From a checkpoint of a small mixture-of-experts model trained on Wikipedia: 14 layers, a variant of SOAP for the experts.
Below are experts of layer 5 (counted from 0) of a mixture-of-experts language model. Rows are named router (the router's row for the expert), down (a neuron's output weights, with its number) and show model dimensions 0-79. Each number is 128 + 24 x the weight over its row's rms, rounded and kept within 0 to 255. Numbers have three digits each.
After each expert's rows: "comes before" lists some tokens at least twice as common just after its tokens as in all text; "raises" lists some tokens whose logits its average output raises strongly, later layers aside. This comes from a sample of Wikipedia text that the model never trained on. Tokens count by the router's weight.

# expert 31
router:150144119145083097098126169139088122133098114144114162148100179135102154126153128115111097103156116102106176118123161097140140162123142112102129140090135134133098141130135105110143135091147155129082128152124107073092157164129149104137160128
down0:119084160131121149123148120084105157144097118126132126110116121087098119149121154114145095093162106126171141100131141119149156112128115171121149156158086155116108129125176119105163162071115128118100125120172166143116124150166145117104142087
down1:081132128078153097097093135117118088140102135103107120131152136148136166128099098179166156135102097150112141137117119107148099116112153133118119128155100138106134116151147146170146146138136155139146132110096106116099148159146097140164125197
down2:140127133183087144132166143120119105131138112159145111134128104147138139093132114150134155141140113117133135099135132129127117150155123115164113131132142170119129112076129135137096113108071097093110127138185132144176142105156107136128132092
down3:147122145146138139147131110131138129173128130130157144093120120162116133178148137175117127151107148112108161130121118128207117125145169083101097130118165126118091113150111155093130154110120141152131175106119099082128148112118113125152131136
down4:180105103090113170108092142135143133143137149174106138164105118106094158144137131101135119119133168112140126175143105122124153119096116128113100128147115151135166120140148090098112101112113138133124138146097149143134114106136144078139084165
down5:132075130139153104159108138107140139115106136142143145092109113129135179082143185152143138098125151098105123140106174115097117142129103127142160098121123122153120155083144100109138104170134111111124143125160136126138125139161146126086148094
down6:127097125117149136118108100112119121128127129113078127135160121152105118142131122111102135097113122111110125166135157151170129125089126086143065102122104109098087100130115121116110129089141104126144117169123100138114164095136123113154133122
down7:153159131131125137119150164136118134137145107145120090142123088146147139119127130117141100154154150110137136146116163149131135186084162135095116176139187101163121094111099122133119115113136133146123091143105153114066117096107109077153134152
down8:118131155114120150143101149117116137125148120144157093115104132127117099111132086128101172113155118141126164143145143139148181123139134174107082136153140119109074173161122146187129149128089149102122138113147084107123111098136184161175152133
comes before: "1", "2", "3", "9", "4", "5"
raises: "\")", "})", ").", "towards", "liga", "),"

# expert 16
router:114119133122149156139141108133128073097096150128126134118161086130147122098155140125110162127149144123139083172100119145154100125104071106095165119124078120084188122108075092131123082124163093143130133128129141133124113132139139133128144101
down0:124120112119108126126128111113086117130117124128153126154115116102107113141091116143098130122154125120151115109124194099136116130138153138150157132112124108118083160175102107182097118119114090133177126136111144150111126128142098144143101108
down1:129134137188116124192155088116117177087114129142135159159140114150152125125132103124137135111101136078126153126146158142092116058126095163128104128142166147107152119141170143191156140135105118156193126080101117118163145151125157141118075133
down2:123145158134113124104176148115140136122152150104073155142118111165127123112158129135106151153085118083099140102124138143119137138073129083139119119143105147136093087108168110093127086165159124125179126139101134164157173096163102124121096138
down3:117119089143121125105171172131139136131117117136155134154113139130141142138144156099157096120156118148140152142164100126146108090182127124114070083113071117142115095122165122155117168158150129143152149125123148146104108101151128116115125098
down4:126185144166121164109126125097102141097181092110130105110151087137114133119102123128148141120101145161123101148107094120159083140140097137119128105120148112131070133114112111110137104154127185124110162090106167135142156138104074078153133155
down5:173102146144142106131150120118158135139120102130131123123125107189139093133181126098147131096098141121143146103118181116146106135125115101134114168134167113145151136133110151138133143105109138104142145113132123148114113127144120129116111096
down6:114144130107118120135106133153142155117123104122159169151168142102149137109168152100126097095137101133144156115164134142122079141151146095152140120168154148122181183122131122123109102105129141098124115105147131139074115089156080132103152109
down7:113122121119125162118136149134113121140104140103122124106146137161128124151089175119123141122122134108120121108134165124160151189097110092117107103091114076118110168114144112112137084122124118140155104100083138116137109082122143131095151151
down8:109113121153146154127156125129097104105116105127167148118134119154133132099101140131166120109131112125132087113143181114127132139143155131148130110101147146110114120141092132180112146140157109123142102126106110146061061158118195127119149091
comes before: ",", ".", " in", " of", ")", " ("
raises: ";", ",", " (", "\n", "."

# expert 50
router:140087166121092117112115142136159086101099116072127147120149135148130126129099119142179121091102091178116109129125125137099171142115138123127146158136153086106137129118164164124104114158109136098119131131093086135118167159117120108107177127
down0:135161124131105105169157105143136103096092057086126109125159138111154121117132089147133121120135112117155120099126130119099120130083130105086127140103082140146157108148175146104136143086095100089100122143128132184130160169141108151145162087
down1:112167052123133126168097117131121111133149142130079097145121119140172092098115145104131126143126151119139133144135146143118151170110174119125114102137137128122107122116152094128133085118134135155121198114155114121142093087096149148092141103
down2:146132132142160128169119163130181160104149116138140127158139117144181171113148158181091131084136155116157154084181122167098108144145109107149130108141139145155147162152118147143181121121131116081115168120177159136123120109122133124126124107
down3:169149127135124122146135143119165135141075152123074132111106107153125140132097079144093080136120145122109178182089128145093135134121153139081111119139132139090147139122116110116126088123120111118099104193102120134083100145151117173123133132
down4:079164126132130165142152105143101085146146126167146125109122134082124112106112112140112107135139156138163168120149116167090166155125128093165149109122106102107101146130112088140129153148126101121158099117131094147146146100126150148124159148
down5:150107104104126131085128124115119143145159124156123131126128144094128144123124141140122099139113102096127178140120117114117153077102136134091140114059092111123157119150117108116131163123174127123135161133163144100113106107130132102133168144
down6:123100118131122173174114126120110108162107087108121156120124149143165152139089127090125048127114099161163143097126124095165156119161126126139151137084090144144126094147130145164110127108094133106114139110129086129154145094147153133112146166
down7:148129108153133149104132073111147103130126091125154157145104127068104133151164163139107126125147116170161128161095131166131122116125138156134119134097114092141108098121132115181095160155117122119153133134057141108113128120133146099143142131
down8:131116174126133162128134105110147176134124137162122147166152148163103147126104126070119146163097117123120139115135104074147096137093144131100101131121099088116102113136144110119144162097149148180148126142118093117132099130153142132121135119
comes before: ",", ".", " of", " and", " in", " were"
raises: " of", ",", " in", " and", ".", " were"

# expert 10
router:147147125124131186118166120126144110102178100168109158120159096084141103121118114118160153120121128151115081133168163109139152142121110167119094111145111155141085154082074144124162138165111130147101126140135151154147103092142123114127115134
down0:143117116144120154150146183135119170110156116163107138116136170161134121156129178098134161128097072148113118141154138112134057085141124094129137122098113094127134089132167130111143144139107093156116107166138129145140124165078140122086098127
down1:073109132082164104113088109131116116110144129134140089094127151114137122179162146123101109132110119111157129118160112111136140124127092099090142164102120117153111132077125089105129139154124124137127132108165125099161127097124083115122093117
down2:134156120066127118136135126136121130096137132139143121080181105148095122155108138121125115096154107136128133103131146125127059119127134104103104098122132120114118100164147139155085102157128156125124116130118096160142124133107104149102119078
down3:140136094115109119156059137148135163155138143153118113035125106110115124106115120115159130109123145151142125141148102119133128148149152131148125103136088135119170147151149139150121130155093108101128170182132168148129147103138144109083142123
down4:098137071048133159125099120112096129110134153129128166085110120143108099141090145135152119124131106152109114157143100119147161108153156109118135140140121145119092120145145079157098101123139125127143144114115127131112088136120159128168124112
down5:076134117036087122109123144140179112130113119126101150135119134085126156120162136159156108131125115113163163107160144133090111154193168122135131129148118103112114106144133135169110138136109141131130107130101140140113078133105147101126103123
down6:110163116147136145071143129144119123140131140073150107138136138135138151147072109156119097129149129120178133132155139101136141142167141086168155121107137128091134148118155125097089116161137097111094128114133078154125139108135160133110140138
down7:123115137157127123149134088121114133139131082108130128142125155096137123140098140102164150087158180145117141101135122123117101159131156149098134146080113092142119127151181122091124134132125115172126150136066168151125133122116128143110118116
down8:108083087148135135127137119146126147088097141097087148114126156185127135118091124187084144118129151093133127160099124110121110104123139162137138132139107169088149160132150118147143116136109116116161101163114146148069124130140112080114138108
comes before: "|", "-", "\n", "==", "===", "The"
raises: "\n", "Li", "General", " |"

# expert 52
router:160141160146141171157151100134146098127113089101142137137137113177168151148130108147148083128143110084115126108162144109137190131116111108146186126091140137151107138098137137123162155129124126140105103166098152138152112085149123119122116167
down0:157138195124155151107134142116136092142116141140118125122118146142106162102117151112130132164151175107127142130098184160117119076103098098151128128125156153121116146133145152091122086108132134119109075177112147144125112089123094127143133148
down1:116093150151181131120128125110133131117114116142132121161103111126118113141077146161104127103133167133128120097112158149101117154133121101122167163127156115119127123156191150097169175159056145133170103122143157096138107132136096112097101149
down2:121116121156095128155150160120172111100142114143112110100112172127107118107165088119149086129108106134134088093121136121096097191156147156115166109130109135167194167171145122161106100119151116122130165160161151148126084124129174137113143186
down3:111078126126106165117163137103118085106127147115140124114152147119095117119138147110165148182120090116170121123113121109142134095132113135166135152153112105133129114178138144119100161158165076128110136148100099142067129130099129135146136142
down4:093096099171108099117098149166138106145156138156118095127167091126138150119132093155128129127128150117126154092177126101118127183131118137135135089105146143103153156134102099159168097093116140136054151106138154128102134113088145110112120113
down5:158104098093149161097182158126158105106124124115133108148108123138132106119176120120124181134092133113128134161137155101146103124143129095136152124139115141123140120143132124149138110136128135128143075110114101140160169142165084094101163181
down6:134068125125122130127136168127155104134092109120136156112109044131107114106131120120107147144112127166062149143127140136107141133085117162087168152112092141147129130102126137134134111142168153128144143142127137110120095146147123139138117142
down7:112142124062130091082108138115113127125156155091152076148082102078105124156147108112134111101093109106106127121149149166094102112140137123138107144148129123085148159111122083135116150137114125126148103105088129136153126125156159119141131146
down8:089157118084115107122108157130124148153149133139143124097109180121075085136153125131103095164088130098110127152143185124125129151143088114126111141116159132130093124129127153089092152131153127128135143077136147139128101124104131125106125166
comes before: "\n", "-", "|", " ", " The", "The"
raises: "\n", " that", " which"

# expert 57
router:068124124138108128067153112137118158150098127091141127150114143107111101141159151093184147110117124095114165103113124118142110094128147130177118108145123163134150125128094105101106057106196096125099123095109140099157167143085146112111115121
down0:135114128119116082126081094122112135161166134154091157149080119112145156120095119123135175051114065118146095139095120127125151126126060111124120112160099114148137120125091102136109121141134125149148168094113164100155150122097140146159124121
down1:103153149136098140128127150126133113116104154179136144111110119141151156155134132117147107141103165160171129107138113144122148163143138181149126061170106141132131122128150174151141122153147144109132116069142104114179150119129143119095119143
down2:100148155124145147132139115083125144119117089138178151145143141155172116108136159132093136092109124142121175130117144127123155126138134103111108145121149193126101114164163147146103086072123143137151141174143146095126082150197119108140122116
down3:100138140151116137138100105134143158110150174132139125100088131119121134174106093101162138123119151088106114136111129126119097087085144099115207142120136138171167129102121128164129125116099171141121123143118094108132125161130140111118137148
down4:131142137186116139098135120124123138121150069076117121131084123119106167120130125122160115120068113108071154141100176112093134136151134103099147140140163075138084151170140149148117133124129108115094130117135117097109137112084142121115139119
down5:118113150114120101113148130100119127178099118107146116124130153151125157120100115149135115170140178138134164121163133104059115107152149111118126139102156186108129140098168098155135137099137128115145111119118098111137169161128133123157139126
down6:112116130178118134108104136103106139124189154186130131127158118153116165090127112099121115100155129092136104102109087140111142142142143106146159103117093113150148113119121122109155161145145118135108132124127098113128131108168164087122158138
down7:158136114123104117109155129151146166127105155114108122146119081159169143140156119123135129100118107137113156130157129077155146112127119153174140163119125186122146162129103102155128130131122118119140126157123092163166148141144125156156109184
down8:077165129123172129094125157088151101125150130107104104142127120148109137116135137140137182100149154110083134184103132112150107117139102124130120161148159114103140110111133096130137122062148103172146131138114127126116089119168111107106117133
comes before: "0", "9", " |", "8", "5", "7"
raises: "ches", "stra", "cation", "st"

# expert 21
router:149104096115152086141125168101102096192151101139133156123140132131105121190103152131090124112085096092116157120085133166109154107129137137104120125125120090104163082107107129142107135144131124134129160130115113129108081113118146132121118137
down0:121089174153139140124178093148148145092147095101157124107171163106088116116113143123112107161129142161076109114107181137097121159115130133131121142186142104165094096155126079139155095142130126114154141129163125148110156119090141116115146141
down1:138101109084102136161127097086138068140104142148143135115144113089171156164171154167102103145130179130156133111131104135100104096114132137173123135128110123118133134164141120152091088136159170139133142117148106113093094123132138127133161114
down2:129121153185124164124149135134145060152104109140141137116099148174137155114110132155134099166136158132149093136090130149135141149115151159152158178125129111118177137112137151112158057106135089084109141135140137096145112146126105098078119114
down3:149100087114125109133112120131089156144134138156110142175102124189131114126120129080147127061113081124151118180108140101124094127128099143140126115124139129123152063133098128086112104122169174108133113138179117136177151138125134130151139160
down4:137156093124139118121125107118136111141140145126118146142159148177127123121126102112100141113122116092170095141167127108143113098118154172147123111172145112132155117104126127154133150168117088126148142121120139123147136197112156114137132159
down5:091110094143135114107120145138135135118094130152177077143155132140121111127148124103124106137096090157101056095084129164113158133137124117109115140115153166131110119104127160101120148122147122136133124119103180171109103117126116093156096151
down6:164115136126139091105142135164161102136160108102157109111117136137118153169186093131128132138131175160115160143151105097151170166178136122129169154106123161129147120116092138163162116150136117174144151169122140120138135135123155138114185135
down7:088134149093167147151120094171152157193096112170101142089118137138109154136143122130143137119061149103169116144145153160159136110119142123137129164151144105155147102090110136098105147113145130126131119103129137149127135141187098137127143140
down8:104149132158146148163138148124127131118119098099153097143085094146141132139151148148166164136169163116132116125134150198105121112149136145116097142162131122144128114140095196171109132133151104113131153143161100166122110121083090126160129133
comes before: "s", "ed", "ing", "er", "e", "ers"
raises: " and", "-", "s", " ", ",", " of"

# expert 46
router:118129111139109123099116105137076150094110165112102137105134088086163146083125145159084121113155112132126159109105118130151122113123161123131145115111149120174122155136097120127104116117124126090114156110118123133116179148168154098158112078
down0:105137139109117145123152129115117126098122146148163141107123153137123117098101137108138143125145137118097134111143152132138130161082091136103160122132123066154135093144127127142130141133140087148086145142048084124173142128123113112150110153
down1:090130160157133108136133146095137168107142133115110133132125181116111125176112131098149171130135118111147086145092070134123131114162173133121102138147139114127106112146125124152127101097100110126096181108115155126131133116118151084190123114
down2:118097188142109079117117094101146143155141147094155138114075147092119094143102107126121127116070155139123103172109125162172059151120121137110150105130159150142099092118137145154114109137130135108130116148086121161160134179121133099154115107
down3:143082133158150134158130111100110081137152098120152154117099151134107128131112150138154120140098125097162114133087123133163138115060110178145112149067092148118151163086151091129130143095123129133097103127137143118156102142113127133108105109
down4:157195098083126123116139112177154098066095142160104122154132113143154113126164121138128141149155117123150139086109117123146148088132114126126070132153134106107149125116110102102137132098096136135098094104098085110161084150113115126129150118
down5:158112171135182154146134144120104130132126114119129109114105131135147147064109151127115174120073117101138127110134172126100151095134159146114174118118131154123126095121139115141143143108164155136131185151156110125127115112163142091115120113
down6:152121150170131173152101136068096121147108124112115105084096133150140149125108100132165111106156095110138146128142082139149106138131127104121144069111123077136175114140117119127121176131106142170103132142130111131163091142103100103162132102
down7:123129184163127133091065098092140078118141155146154151108067128111096156148158135156132150183072142146132153098136108137136115141120141162145153128127145128155108070129163159133137109084141136092119154144136090147135144129173146096138145088
down8:106130144181107128102142123162110175110108102094171142192135125140180096160161144115110117128120150088140149107075144153130193137131159124119126128104121117148116129129119167137094133104117115150159107131103144085110140128090152131055099100
comes before: "0", "9", "1", "2", "8", "7"
raises: "6", "5", "4", "8", "9", "3"

# expert 35
router:119151128141126117135094114141111141140100110099127129116163109157122117122049104093079106163156121083126156080101135094136118146138125175133160103112135128106134147105143121107109125183128129139156148096113142111152104116121156112141105105
down0:121114105106126119115154119154078112187096141101180099159131161121158124127091145156174123153104154111161104102138131152099105124124120125121116169153143098162114140119144146117126146173132134147127104164130129158107157121159108144159140148
down1:167094103161114151123100116146135125139114110142118099143131146146147113164162134105142132128092115129160141148106137144124101148125140166133143164154137123129146123113141118107147168119128140132127173095156125149159066133101112082164151119
down2:110169149129147113139125112117125131120120134140158146118151162158117129129157119145164141159134128113095145139103080139090168142118155115100106138136110126121159119149113139105132123149114119123130084155154159104116155141165152167139138196
down3:103147159136141159179136130156098153163178100169111117102142113101113150109104097132130129110111153127140094080108139112123172137140117122062129145127119102142127097138129168135124161128134124133125108143121105122092146159104118126112152139
down4:124137118149123156102139121133139136152109115121110106137120099145108144082116157147102112157117132122071138139164114086138146094170086080129155087152107119157112140142069144123105172144132104133113144141118131103124133185123121139095099093
down5:113093121132155105120106163136136115130169138138153072133105136157158138114139142145134123151109137113127098198145127138114114131134105129162122103094139102099101166117143154154137099140138123128158126128147128079136117142145110101162128108
down6:117118152177138131125115132156163176149128158127086119141104163155069155157108138112106075140129097143079123142137118141124128124110114088125106143104139127147120117127115140114112119097111118133110101153093120167122106102097103117075144138
down7:113120126130147095076155107145162136094128134139092144163140125185152146125114094163138158137105155157116128078144133155142119148131116126128119170123096142110147115091116128159132128111139095122087120144110095122150104092134117142136149117
down8:122093136102126090148117077137099118106142138123096160144094136156148127105124129139152076095124164128121123107120126100122083165140137111170122111150108145145115143139150142109118088078150145112103158127149093118120159136152134136105155140
comes before: "s", " of", ".", "ed", ",", "ing"
raises: "s", "ed", "ing", " ", " and", ","

# expert 47
router:130156112140101146161139203128126123118102084080105106138157103132163127123159150102125164126138130146142143109090149083143131143129137143147170150131130131096129106143149112122140064124114118130110130100123149115111101125144161124123126090
down0:160148082140088132135086100164122125168142106126111123153141155140164089112126108123118095092117119143184093106122133163114096100090122157113115130145133128124147136125123123112130124102141143115119122095156148137156133141157140132143075096
down1:119198129114122144121117117106151117152172196128140141108143130073088152160157111144172108173121142167151122158129101118101141115145188102141102120152111157145152102180131112124122141123168126131134121138116130138114154153162117152155130156
down2:113094173148098116151146130165129139084106095107159160048087131115191107098143113137165101162124122138147131127122111114147146151109123118134115128111113117149136113123154143135145094158091123123130168083172117135123145128144088130100136125
down3:122111157135168126121116135053139109143089116168100143088112106115101150108095136123143150130142168139103166099140106118128125126176125158092131176124112139139141130139126145126148120138149133133124090139070139092182117103107143078138119140
down4:137146157173151144109130146150158101111119155157100137131080114077127155167100123153114117126138144133099127164139112112130150124178095143147121149169111155107134161154157124097163101129155124116147124120104138091117122130160075136113133174
down5:124093136142143163115135110118092107157146110096103109112152152135096082136133124180097144148154148145112114164104091127117137129156164110112133149153082129102126137050123107078119107121156095063135124146100103172131140152174152160093132153
down6:121130137097119138122159107084114129153129172123142148122100098106078103146095139174133124160129136124114127112171136161071109115130120162131089135117130137122116119111196120146141164139117127085140147162118159140131116133143164135106130162
down7:105098162160152136136146136133108145112103160148136126118134104127161151090147138123156172109130156098128145136144153149124115140065123152152172086155114162116134134080117105107138159121113120107130149088188127092141155121113152106118149093
down8:149085147153150136135118132142122122134114086141102117118087113129185127129087179151101139093148134100126109152096114180088132124154148160156114172078125160111100143131097128165155118159093115131126117099119136137145118152126152127123135125
comes before: " of", ".", " in", ",", " and", " to"
raises: " of", ".", " in", ",", " as", " on"

# expert 24
router:146100136126083126129152095141109095124101112136119146125127123144113107120083112116117154120136110165127104134117086104154130149099122076129138116139153101099146133153140093106114134088194136146144152172135177163110100083097101124160105108
down0:116112165108153086117149089070107100087111127140104128101093131119072119140122116127120106109138148158093110124112151076136194133127118150123122165115140121139136125118139126135107109134139145123118179108112110106127124116126148081121151094
down1:129126091099158135126150153114118110160178129098188114115128164129138112132097123130125110113182138139163126140132138132096166118138163151143176133132134125142143169156134145084125128116121142138118106104183129082180151151146126122129150169
down2:132109096128179118082135149126148158108188127150112142107158126091112161156158058162136150115092118110119110119136131123130141119151145138114135123119111099135137139148141098128120136139142109141113136170157100126144152155169138153139096132
down3:152120104124117107160100116108096147107127114148124112108085130132181168093140110126088191106121118128129109147121136097131115108197105076136083133140121109192121109158114136130152083143140157118097152125147134113125164157158148104136122124
down4:152119109128140153099188128108112170097101117133124110119097141130148148144116116154126109144155104092183135150082157148132132139121100128122136134149137136157080171120155103165124115128131112144154101124074157143130128099131091122108124125
down5:174128120128080126137151132145187097150133133149115107111142111107147110146148132151104133109140133152111140147114117124150130162148147138166131132116134212134114145133111140114091099150132152132131110105069101142104121131146153169137085186
down6:111162181095102140136100107117103130131132145120091134136127147080126111172108175092133123086115101142186151120119154089118121161141113156146093104160144107125104118140126117160112119148144138138137106115159137189151149128120126132158099127
down7:112153092150129111166128119114072140120097122085098130087133121142118122094111093146129129146109117137071096169138118123116146130099149110130102110188156124098138128139154161107152137131146141139110169182103133131130159137134155131124101122
down8:107132118147122121102100132095124113164119103141141125156149125116115083109137138181144106144143150142163107117142087118074156119092140128122135163135114138144117119145113114163129144133060115185107106178129184163102098165098142133106139085
comes before: " ", "1", "0", "2", "3", "5"
raises: "org", "o", "mo"

# expert 37
router:114141130127143124146154109151128133100148110153139097135168170119117137091085077098143073157154101120118143134123147157116122151130141115149140134102175137110122107115140129147156131169121115117153134107129121112141111126151117151159111114
down0:099161129114172181148127101119145136157108141151127163058128146142140137108125136158129113144138175131139097140120126163124090112124133119152141131154155124121118111146105107115071166104155117126111105124139099134103112153099149130116169153
down1:076107161110138151112141154111143096183126123127132130151138123146132134102157141094158126150109093133100088139161082118129152147144116158153144137134124142150113137138105111165102124128126165116114093102150168134151132172139124154119142116
down2:128110077146146128132143117099109126128152124185106107135122148087162126107105098141155102138166112137152141129104074134132143128096145116081154132120107116113120133124116125119126110117140122122113172184161158150127150166087125114178117141
down3:102099105205087117130117144144142154112132146142125140084077150161087110146136111096154130115117147152104141103065144085105143148115150142120139073140159122131113128096087136142107122131122110163117174156094133102139106101168163116134102118
down4:095106117112129123125071112135110112160143108105128119123126133089135115119166100155134111137102104148191106146107129150090109125150152135155100084119129102102176157127111146127117135115148083163148108122113095148121089109160136131136107135
down5:180125130108083117138152138143151118131138143130142113146137144106153101112125135123130153104132094111131142154131162126127145110098113174140098153094135152111163153140124147106154128144146122128133176140096137121156153132157075125112081185
down6:111140106159133090133149159125136103109174165156150113132120119122091153151112130163134109124157120115112073100113145126145125139128164122104136110099128131123141122130155146127140147106122153158141109152151154099143164126087139089135148101
down7:110115089116147089131142120103096133152139127121087136135148150110136117102114136109138149094190129100090154118173115115118132153146144175105099151091111121137100098140147116106116167147141117145144103197127099179096145132152152146158134132
down8:117167156084112104111134146131141107116166140074124124149149139159126134132177105149126160139139139105138145109134177119134103154112107143133116124145113103159125105091139098125108125127130150149091111161112090153162108125126136130073154118
comes before: "s", "ed", "ing", " of", "ation", "ion"
raises: "ed", "ing", "s", " ", ",", "er"

# expert 38
router:135104137120185179107151168134161142159097152117145104153129091116165136104123143112098093123135115140110129120129164118075134132131099121122139129117088113145089125113136110103159125105142167086132146174093137110127113132168151127096135160
down0:121163155173132095124177103161136123148160143159172148105131096162113128120129135166126094136150116141122118124123102183105146141129127139136160112110117137153114161147146162147127169142152149143157111186136125115078135146104112154122125133
down1:120095141134152139192092148110162091123128117115136113131150149116095109145131124119106097154129185113125155085120158127111143111141128136149148152128099149113157122133086102151150145151141163124165146130126126091127160123147170140142149142
down2:149093082112108121120160172090167138131129128171115136156151104164139121144099147134181082104148080079146172129131152154146172139140122097129110133146142125137078103126117134090113110118159129095110118143104131138119148126148134159142127101
down3:115142159125141126131095102173128148136137108117075125135119100153167103164140141107117126081169129150103140056146166141123176149131128112128152135148147127144115150098080121122145147115091097144121116134147126178137111158126133111125150128
down4:125161122097140138157178127108163113146096130110100129147194137152087144118139106165105135123156183134116143161170151117149091128130096128124140141134122175132167129140135173136143120099120159097152158141094125113115111109124130095145144141
down5:095129144118126114155123134133128113137183145141185145079125162130115115116125107137114114117165108166148098130173109155132127137091105098107126137172126139135147106147140132135139129112154114150165103127163123136126144137160180064145127173
down6:133125139131138117143163079157110134129104120152166080155098162126140138129089147130135136129125106124086109090111116148081090136130096129152142125161118111145154140132100158144166122154121101146145154111154111128131106103158142149122131130
down7:130132134151130128104154115102111113162130157171159102130122104142095139117123139127129125099169121119097138146134131095101144123148113145152111100168148082094134139098114091126171146147116097133146131113053152134111129138133149136155125131
down8:146130093132127140182113116107167136089107124074147107141139125123139100150099130098145093143114119104090151105092091149120114110138131138140080100143098151113159131159108136125139095127125118092156123153113123140086110138157122148120085129
comes before: "\n", " and", " in", " (", " is", " by"
raises: " of", " ", ",", " and", " in"

# expert 19
router:141109116126124181132082118151135093130114099113158091158133110114121118133121072119113130155142136162112149138148147093157120133132122144118114107052105110118087156122135114109154117122113094110149123103130140079132095129145164140166148105
down0:107110110103122146114124146136133162114145117146096174129102116125136132134148091122167110079109142150092109124093153126119122124152130129141169105140102096119120116091109119136136125119154099135090130149158107138109183134121090114136097152
down1:104128108068103168152135129125132124109151131173131109121091143155124127122112111117148100128124098133121158104168141165151108115125098100133124116111154122120099106110144167140173161088096144107125136121117107145129155078138139140119095120
down2:145132129106150123113164099138109126113162142111145146133105109132170120122162113142160140132145138117119131106141115171155059119143115145116132110184092058136156112189133143121112111117135120147156109130098168120150152113151097107174157143
down3:145098160141172150111094166122115156085154120119103089158115157150117093118146170164126113124152136127113098167131094134147119131095147148115086149084127123099114159081111136128160130068129156112099125142127124147120107117156137134112135156
down4:176114158142093131104125150142151125152126163090075126102092126154148142119097070136139119150114090105115154114088133120127145144126131086128099076129100127102113161173119156158131173083127108119096143173135095161103156133132178137156110152
down5:134133085203142113099106120122129138085105101167132093159160154092125125125118149126112099142154140142156107152116118084211123114112144162076123127121121123088088126121143100137142167127131116141151118117127134146068125146164119130129132126
down6:129126114156106181082147136146132141127152125103169106151137137158157145123104138129129138134111072159162159132124086136117104158109136134134092101093154091081133128103102121163147128146116121112138092133112123200113131117130120142116154173
down7:106108132127129143151119066138142128098142150086121145129146136112120092124103108145115137138150129094115107141151094137116125141106145130125139159127146155105120135129101126085113099113096093149156117097128121124164115169180114102111130151
down8:146129156145147123175114114110124118127147098141112151085144119101123106123129142120126118184105118141100140136112105113138144170129113101111127110129111126128157120116126071141104161084088119154124116141140095118170154121125115182182149126
comes before: "s", " of", "ed", "ing", " to", " in"
raises: " of", " ", "ing", "-"

# expert 41
router:123101091119108158120107092158122109152105151100076132143135137143128130122160136110078181147111137142130069136097087139135111110131125122148112166140147120165157151145126088103127131156126187137144103120130159162121168114118107115133068097
down0:111124167161132094171156153078141149136136103138170141099128117059105117148111114140114080153123141131140113140089093117122109081131097121099154162153124122141131134141127149172096148122100126141124106121123136123122156122155122160128100159
down1:098087128181127094161100134124154118131134141126132138140152106106123104113126141136138160150118123181137112085115120127106109126141164145124135148117139154164116108144086097119129163138144129114146119099152141135142105115122147132118123140
down2:147111142102140152137117107114130147112134092134111153135087151092149134109124109107139081149088120154129145184079106146098132188137119089106141107125132117117129099140203162127096113148131131126154157112146121122120113125119124129140148151
down3:144134115176134129136151116137100129151117129130088120112119155123130178104151163129115119156113099118083136113128140125145138117125118133158109172114137134093099106097130127173083050115141166152161142092091145127115185130130100151118081131
down4:091102136119144132125091108122093116122148134102112132158161128111139144176121131141086127142164133146088145133089138114136110139110144151102111126119146109126153126147117140154108119095144161120116111151089152155098110154130119124127108136
down5:107095103082135138112107139108154086120135137114135139149127107153107145092118120162157135185153129130155154118098142132109188163162114129114144197108086104158118157158113097155153151169133147133139148110170107116196125109118136138140154154
down6:145167123111108170091138147173140146118116132088103109130120137111140112092120168145133118106135107127161152202084099091107113128151133086159109094110163155111178149124114112095137119157165145096138154115153122124127122110114098141122107101
down7:120152095121150141139156117107126163134142122121121145128131164096134145131126139137174102138136137146116133091094134131113113189133159171105122122111100136147152088157116119104105133127102150141094140147096109091115142173073173107127138134
down8:126120158117136106136129115116104116146124113141092122142130139149116148080135119117104124141121133129150110140095122143098169117112134175129166125153095135112152114086088146121135130163126151150123124146124178152105104163154096103077099150
comes before: "0", "1", "2", "3", "4", "5"
raises: " ", "2", ".", "1", "-", " and"